Experts of a small language model: 17 layers.
Below are experts of layer 9 (counted from 0) of a mixture-of-experts language model. Rows are named router (the router's row for the expert) and show model dimensions 128-191. Each number is 500 + 40 x the weight over its row's rms, rounded and kept within 0 to 999. Numbers have three digits each.
After each expert's rows: a language model's description of what the expert responds to. This comes from a sample of Wikipedia text that the model never trained on.

# expert 1
router:523492442476512540479501527529486510468449487523528513576459385511497540524488493476519508489567524482429453465531534534492470529496489408482439545509519520580573479497535515524373502508516450
It responds to: Tokens right after a dash-led infobox or taxobox field label, such as place, people, Animalia, and year ranges like 1962–1964.

# expert 54
router:405566559530611507463522577491510515523511523534469487495525499517517549557476537471465439507523563493513474525508513494499470449487433468521499458498528511486526418457485539433469501541468485
It responds to: Verb forms ending in ed or ing and participles after was or is, such as used, known, released, constructed, headquartered.

# expert 19
router:479560521513467552459503465581538504464472458465561517543495483438498568520560506493497556491501523534428556527490570541441486495474508489511494507494401438453551573430477513442486485480479504
It responds to: Single digits inside numbers, often after a decimal point, and opening parentheses in stats, measurements, tables and dates, such as 101.9, (aged.

# expert 7
router:482545414487481489511533414484536441408432491451462542504550518493423489514532487454455433526556503538444469505499460508501540430530442467478515636468516531529499507555566544457530498467502554
It responds to: Common nouns and plural endings after determiners or possessives, such as veterans, clubs, season, members, development.

# expert 37
router:394589507504478488431565443500519447550382557492442424570504500485472493457584501488420518504522548509543529480515503548586537469491446525510605461480432504510466457585597534439501580495459452
It responds to: The word and linking names or noun phrases, plus or, but, &, and sentence-initial pronouns such as He, It, She.

# expert 18
router:558508477494480527495497531458530514451522544484542410444492586473523528452486537512504539513461484449509542524488467433394501520452412568463473582496517439489442477440504526477543487552486478
It responds to: Hyphens starting list lines, en dashes in season ranges like 2015–16, compound hyphens, and capitalized first words like The or given names.

# expert 39
router:569560573483477497523518448509498550439446482495491510424523564476473533504547525484484556507560499469519495512440522550473474517431481498486514487497445487480488554496551490483498573568551463
It responds to: Empty cells, dashes, pipes, numbers and signs inside wiki tables of votes, statistics and results, such as -, ±%, +, Following.

# expert 41
router:452510470479498505557551505464493437507573496524540505550466463522472541462499540487474541521486572526444526518406559542503479512486490503484536523463564494497619600498493567480462527423509472
It responds to: The word "by" after directed, written, produced, plus single digits in sports tables and statistics, such as 0, 1, 19.

# expert 44
router:492519543493530508511501485539507497521465492427583397512513571503470458446531459456435433500498569421452580586499496509493472489507433525487490555529442513479466537540433510516497487459506559
It responds to: Number tokens in tables, dates, ages, scores and coordinates, such as 3, 25, 95 as an age, and 79 in degrees.

# expert 53
router:511545491474487541582529470543473449460390502530513511441565553518412474514468512485485526525572576494451499558483525490553523480492484483451508548475393513496475519492531539501487510501481546
It responds to: Ordinary content nouns and adjectives in expository prose after articles, such as research, students, education, control, business, security.

# expert 60
router:454574514452424531466520504477546480523562469454546519508537562437441488448527501507532543532496535415448482513554474518440502510492447502488498536489494488490565459485474507504476523540490406
It responds to: First tokens in sports and results table cells or rows: W/L results, No. rankings, month names, league abbreviations, and row-opening pipes.

# expert 10
router:575582510482454500492507454494512460495453494500469452513501505544484529430486547511423471517513512464489508529478497572435493499513376418520515582537483472537554531476472533489531506436533461
It responds to: The word one, mostly in "one of the …" phrases, plus word-final suffix pieces such as -ment, -ization, -ide, -able.

# expert 11
router:466467509507490487457430522519581402414457573478583496564424547495505461451536581470540457566470558516437465517600502527493514469509501383501427510477443448557561510490485563490448504498468540
It responds to: First token of a new line in tables, lists and headings, such as In, On, During, According, track numbers, row labels.

# expert 22
router:463483491473440501462531484522462433417438498459525455498459538472489447524493567576448473481525514498459594445503489477478531519456514440500511498556560458509514471530506498394527499440550522
It responds to: Single-letter or short word pieces inside names, such as a, i, o, an, I, and the article a after an opening quote.

# expert 43
router:493472490544564520500537510471532474485486459540481454516510517536392503518516501515545487518534485540470522540530466489423497382456455470520478478472433541495493473562496521473495501503544603
It responds to: Relative pronouns that, which, who, where, plus nouns after the, such as time in "At the time", tournament, family.

# expert 40
router:403560475485492501597527473521531467488487510481579476523487530496510548511480485525467576478508488479485601540593558494461498493458546473489469535495500483482489501512458455520515513608452570
It responds to: Byte pieces of Thai, Chinese or Japanese script, digits and abbreviations inside parentheses, and day in present-day.

# expert 56
router:483481552518505552524491477496587490540471549444520439480567532429471480481530540512503518518502519506422447582502500548373475534475501491513492508469518478435571511528391553449489513510524533
It responds to: Single capital letters or first capitalised pieces starting names and acronyms, after the or of, such as R in Rorgonids, RSL, BWV.

# expert 63
router:507490523522474491518515436495510490446455542570512502532488458495418573501492555475524517478546537471481538487411572433498464493409403519496437531468504506543501559565443536478580458473503453
It responds to: Nouns naming creative works and their parts, such as film, album, song, book, track, Award, often in biographies and discographies.

# expert 62
router:535549502492462521532508510480539431443449472472519449462511491446513413521473550479512529494494470438523521509518521490473472490443499514534520520407442454462488518480545448519422516467407510
It responds to: Empty table cells, opening parentheses, dashes and Thai or other non-Latin byte pieces in tables and lists, such as the gap after Party.

# expert 14
router:548498468444577518537533499553513513513430515527573529505499429459474541539459527469459481504575536576455504517492530492498478550435444449535541470536470469525507540463527469426456494552527531
It responds to: Line breaks and the == or === markers that open and close wiki section headings, such as ===Insignia=== and ==Notes==.

# expert 42
router:475529487526490477446535462442532531529446471513504518519489558477427454466527538545508503536499487535522472479573484441460539467485500422542561579440466471519498468451476603409548493492512454
It responds to: Commas after names, places and clauses, and month names inside dates, such as born 18 July, 2 June, Rees, E.A.

# expert 4
router:435527520534495530498522538497507512589486499507522483426541501544523474543606566451498533516471537461470540559532502561540519519452414499498524501494441476564518508488425499538516529493558521
It responds to: Adjectives after a or the that name nationality, party or type, such as American, Spanish, Republican, rural, and suffixes like -ic, -ian.

# expert 57
router:459503457500486580549582502549562475474521457513533483536512477495516562430583509471384471532530566500479583497463506564434524451491441507522579576514483492470577544468512471515540413404480476
It responds to: Final suffix pieces of English common nouns and adjectives, such as cash-ier, survey-or, bats-man, program-mer, -ary, -atic.

# expert 49
router:543510442515515517530489535504545454466514491521506544490591558411468437482496575476506576528516587494449523590577555521446508461518490553519492522443481458489479505482447498508524502506537443
It responds to: Word pieces of personal surnames and proper names, often after a first name or initial, such as Holt-z-claw, Law-son, McC, Murray.

# expert 38
router:428549498486535539479526402463517489492472503570494531513483483454472386437544519518422461498530518556454460506440550494518444432565462504505537478389496457455525572499497571462503562460516454
It responds to: Adverbs like also, later, then and subject pronouns he, she after a name or comma, plus the be- in bees.

# expert 15
router:526469483529477507548543479518493482467501530488491502498497478461499515539547482520513499523473520519477549463526453458482521482529492470493515487433502420510535469471443469467528476422450490
It responds to: Prepositions and temporal conjunctions starting a phrase in running prose, such as in 1958, as, on, from, when, during.

# expert 61
router:462509505474504472441563493509538504439416474499524486507532604491487440464507526509461479521495462524482512465493424501471490464440491437497517559399454488535491545416547525412513496591478520
It responds to: Periods and commas ending sentences or clauses, especially after introductory phrases like "By contrast," and "Since then," plus closing quote-periods.

# expert 50
router:416522469450516465467527449486501484479501467462506503567496449539476491539503532526442481548495497391471526537561510519496546505529510488514421510503539508512484454469561549461447533492551534
It responds to: Finite verbs after a subject or to, especially was, is, were, have, been, plus some main verbs such as winning and edited.

# expert 8
router:481563534525454483458542506561539477395408463532537496520487499515495528412460528447554447561518513500493487512498538473485424588433550446476432510516447514521518540473446513486438534476556581
It responds to: Words about competition outcomes in sports articles and tables, such as won, round, Cup, second place, winner, defeated, plus table pipes.

# expert 47
router:538532492515523516460507528513573498483509441537539539501461497532467522488515536495492425553544578445496465529540570483498460482511510474537495510509453464475482577478462512434467489573515443
It responds to: Sentence-ending periods and nouns in census or athlete bios, such as "42 years.", "football midfielder", "medal", "member", minus signs.

# expert 21
router:517527414535472515520489452530555408489486494517566442519507504466527490434548541413445475443530521438463456515564451471487499457483464522524496513390560500480511527540466552496521470531508448
It responds to: Word pieces in French, Spanish, German, Slavic or other non-English names and titles, such as de, la, -te, -os, José.

# expert 32
router:564493468482461551601542510538566527475467470521484479574541513485456542483543542506498566564475458507494506488445555500477457509491477481503492539456480524448492424515494577512527494546454478
It responds to: Prepositions and verb particles marking time or place, mostly in sports and event text, such as at, during, before, off, upon, until.

# expert 25
router:527485527533426509500495521528547474444443496499539524572471579552528516496491511520509502526560465468494548470496482505465490471484442433471528575485485539545542447578476513435531480473449534
It responds to: Consonant clusters and pieces inside longer common or technical words, often before -ing, -ed, -ation, such as was-t-ewater, dis-pir-ited.

# expert 59
router:548473490477451540506452485516581455467494508523554524558476457503493486404541504518477542558531522483538538592483605510503521494501469410477496520480494460502560482533497561503393500479488523
It responds to: Opening capital letters or pieces of names, titles and genus entries in list items, such as B(aloch), A. maculicaudus, Plat(ydoris).

# expert 31
router:524462483470489486512501427518531492448415529503559509470498483504435549500509493546480521513470506615452553525479555526465477517426419432485467548385466478547511540508500501419420460547468550
It responds to: Line breaks in lists and tables, plus opening quotation marks and parentheses that begin titles, nicknames or asides, such as "The Count", (2022.

# expert 13
router:526482486481471463496506498528518458366469505504462501486571582501531533531523569508479558484496551502472445480515491496435496524479483484523456566486460407494456509457521493485513501519463480
It responds to: Given names and surnames of people (John, David, Carroll, MacLeod), plus other in lists ending "and other", and he/him/his.

# expert 34
router:432503499530492506490532550515488498403490513555485473545517489467457549522507543498475464512500515533498499542502478498496500489453486467461478502503532498521512468505518508464532572517490479
It responds to: Prepositions right after a noun or verb, such as of, to, with, for, from, especially affiliated with and one of.

# expert 0
router:531456552483445495580543501500517531487435511517516472510517535483532498481496503470452463559561477508442518531458458523526499493436450468515483547450501475482537563512550515368489597579519495
It responds to: Year tokens and number words or pieces, such as 1986, 2012, million, 000, often in tables, date ranges and money amounts.

# expert 28
router:466489486487395465479497401471468461506492525469513477508514522469484443472556568562474535568494494403456533556515498532434491526436482500467553557471497383488467480505498555472478531539543566
It responds to: Word-final plural or possessive endings, such as s, es, ers, ies, ions, after nouns, decades and apostrophes, plus the article a.

# expert 16
router:513537555476464541564511451512522531475479507440484455465559520495464508468530520462450473536525529487484540511508460475468506489447518467509500577528478480536568477480463475469509462558534495
It responds to: The word the after prepositions, and institution nouns following it or a name, such as University, Party, Department, School, League.

# expert 20
router:587537551474461511470562506485542499467515505488480460510499459523544477449483536479475471575486462516483524558551469516461510550468502479554429520489466473546548485504411512518414530466572527
It responds to: Determiners and possessives after prepositions or copulas, before a noun or ordinal, such as the, a, his, their, another.

# expert 5
router:461495575500463516496518545517565440477501524445480456471471557494522541471548543511507519545540486458512521523504500452489483536473433425479484530512447495556566436501499494385518523528524485
It responds to: First pieces of split words, often capitalized names after "the", "a" or quotes, such as U(FC), Found(ing), Ad(miralty), Mark.

# expert 6
router:438619451499446535523510445503500492501526501487511501483520513433461470480518555486490522538501555442428561512529479545486507499450481562531549476446517457414554586517497503526493485498556536
It responds to: Final words or endings of proper names of venues, teams, institutions and people, such as Park, Field, University, Hawks, often in sports tables.

# expert 9
router:458472584476521566488504416460448430489493548498570397511474554468537458415516572439515578508547569493505549505558531456466480499456493534485486522509492400467464542576493556541526478551502428
It responds to: Words inside song, album and work titles, usually just after an opening quote or The/of, such as You're, Love, Big, My.

# expert 48
router:424549491464478491471567466587501585526473466556483490473527551466430484439517546476507490493492532508450556483546531492467476526530464514512523499452436465505540541436494443463511523442516450
It responds to: Closing parentheses, quotation marks, apostrophes and brackets ending parenthetical dates or notes, such as (2010), (Moscow), 'prototype ship'.

# expert 30
router:473483551506416514486518470500524444518531543492551439511518500469493471458533533481491529539519497489415547543574540536488515495453520537533459519484509434464550492582502548492500442470527451
It responds to: Middle and end word pieces inside non-English names and words, such as ib, ik, ar, han, as in Sadat, Hlaváčková, libretto.

# expert 33
router:492495481518494494475491468468518507479548521457612479502490577518508493500469521486506504556505506427460442535514552466434532524490443560464458563491431393443518542478536538484485493525508409
It responds to: Hyphens, slashes and en dashes inside compounds, ranges and table cells, plus dashes starting list lines such as taxonomy entries.

# expert 12
router:498549532471522507478526513505519545439403512485559474548482554518421498516561501497415494516512455510401559515437458527506499453488470452471527518403474508486502519483540437454495531528444514
It responds to: Periods, closing ")." and ".", semicolons, line breaks and clause connectors like but and however at sentence or clause ends.

# expert 46
router:571574563511481497535528505537564410459423491469573512526531498493457473528580566488523464545512530511524539509496536485526459518483496479528439539455473501484545496525502541488528517503482533
It responds to: Opening pieces of longer words split by the tokenizer, such as tr, sub, pr, ins, m, b, usually after the or a.

# expert 52
router:442516449487531493524543552511573517457517505545485506518497513511523510571501517524477501536548532534488551547531443458495462532547456491481495542500543463515474450527511568404457468515479481
It responds to: Main verbs after a subject or to, in past narration, such as released, announced, moved, captured, end up.

# expert 45
router:487505559497518498479448575517493555464502466408521443545522596473538465476529449540454501531517473482487517587502455504478445482471454479478514499480456530507555505512480543419472487562532592
It responds to: Colons in titles and times like Avengers: Endgame or 10:00, plus day numbers and year parts in dates.

# expert 2
router:492508505487465515518524470469494416448479471451468426516466563462539497467471531461471468500515501505456432506530511456453488511412446498561479556470489464483524547477491500464452542518581524
It responds to: Word pieces inside or right after the start of proper names, codes and table entries, such as Ass-ist-ants, Ex-x-onMobil, Un-ic-om, French Air.

# expert 51
router:459529476488486547495508494526511410536499501506474459497480529392507419435583538488523565491495570505390551534530452522443496504497420575532503540473496486487469533525475532526466401530500476
It responds to: Common first names and place-name words or endings, such as David, George, River, York, -ville, Carolina, Washington.

# expert 35
router:466497523531562528499541479464453525534485502464486484543588485394490492464502498493454406509510527552523517487522534497431510452430500534530554610469489530506610456453512495468554473504579455
It responds to: Prepositions of place and time and clause commas, especially "in" after station, township, located, such as "Railway station in", "since", "until".

# expert 58
router:471548532449503476440510505509500474438378514523529472536463522520496462440531507509456429541520572527535469499515529500463526466453425413478485557457449519535535554549506444516471488504533574
It responds to: Section heading words between == marks and line breaks, such as Career, Biography, See also, Personal life, and table headers.

# expert 17
router:406477476494485553551459471559511440476500525457574454525421472471486476496478468512503504485481589492462507548586507530472518475488505530510514441514505484442437513534478495502513540520434457
It responds to: Country and place names like Australia, London, United States, Japan, plus endings of Latin species names such as -us, -ia.

# expert 27
router:527458524498509591531486463543474462493398518529546486437513526536456496501508578458446582510499475518475467566524533461414461517471483533555542530505448464516519492525435504495488500516511528
It responds to: The word part after as or in, compass and country words like South, North, United, and single capital letter starts.

# expert 26
router:455484514522514586460581444493482459469502499539488462487494516470521456462520570524504512506464520522427525583553469498450469527502461503552531481474475417465503472501478543479537489551510493
It responds to: Second word piece inside names and transliterated words, often Chinese, Korean or Indian, right after a capital letter, such as T-ang, N-ang, K-orn-él.

# expert 3
router:506446540535452499486525461503547466504503518496464477506533510446512535416573490492480551498510542481437533537541490543458542505457479553547498478467536481450455579591491514479498466495462441
It responds to: Middle and final pieces of foreign or unusual proper names of people and places, such as -ić, -stein, -berg, -bury, -ville, Gungah-lin.

# expert 23
router:518610483446502511413527527541477458498467493475464518600482474487513520517488551476464467522559569527541515526523537442455483477512473455489481502488515472525580450504491491471502475493511535
It responds to: Column separators " |" in wiki tables, plus colons and semicolons in stat rows, infobox fields and durations like 2:34.

# expert 55
router:487522574516409494524512494455483461453529533480472434512554499506501574515537478490463492530541476450482547464516484520508533442502483435495444593569368473538459456519512409526521513510459428
It responds to: Pipe symbols starting table rows in election and results tables, plus of, the, or and adjective suffixes like -ic, -ical.

# expert 36
router:525555527532474542457542478543584519429513462527550470568493495502481469510486537499456525555507508574445487523435568437535470496474498514472437534416477462487532472486489549465497482530496463
It responds to: Pronouns, articles and prepositions opening sentences or clauses, such as In, The, he, its, this, plus measurement words like wide, high, and coordinates.

# expert 29
router:506520563491511516474481490478545476445502532552568452532508538514529538427541511465485541486487526427487432463493544507497497471462420494527440531457425484456470512477473564490506528492536440
It responds to: Fragments inside math markup, gene database rows and identifiers, such as RefSeq, \omega, exponents, letters after backslashes and odd name pieces.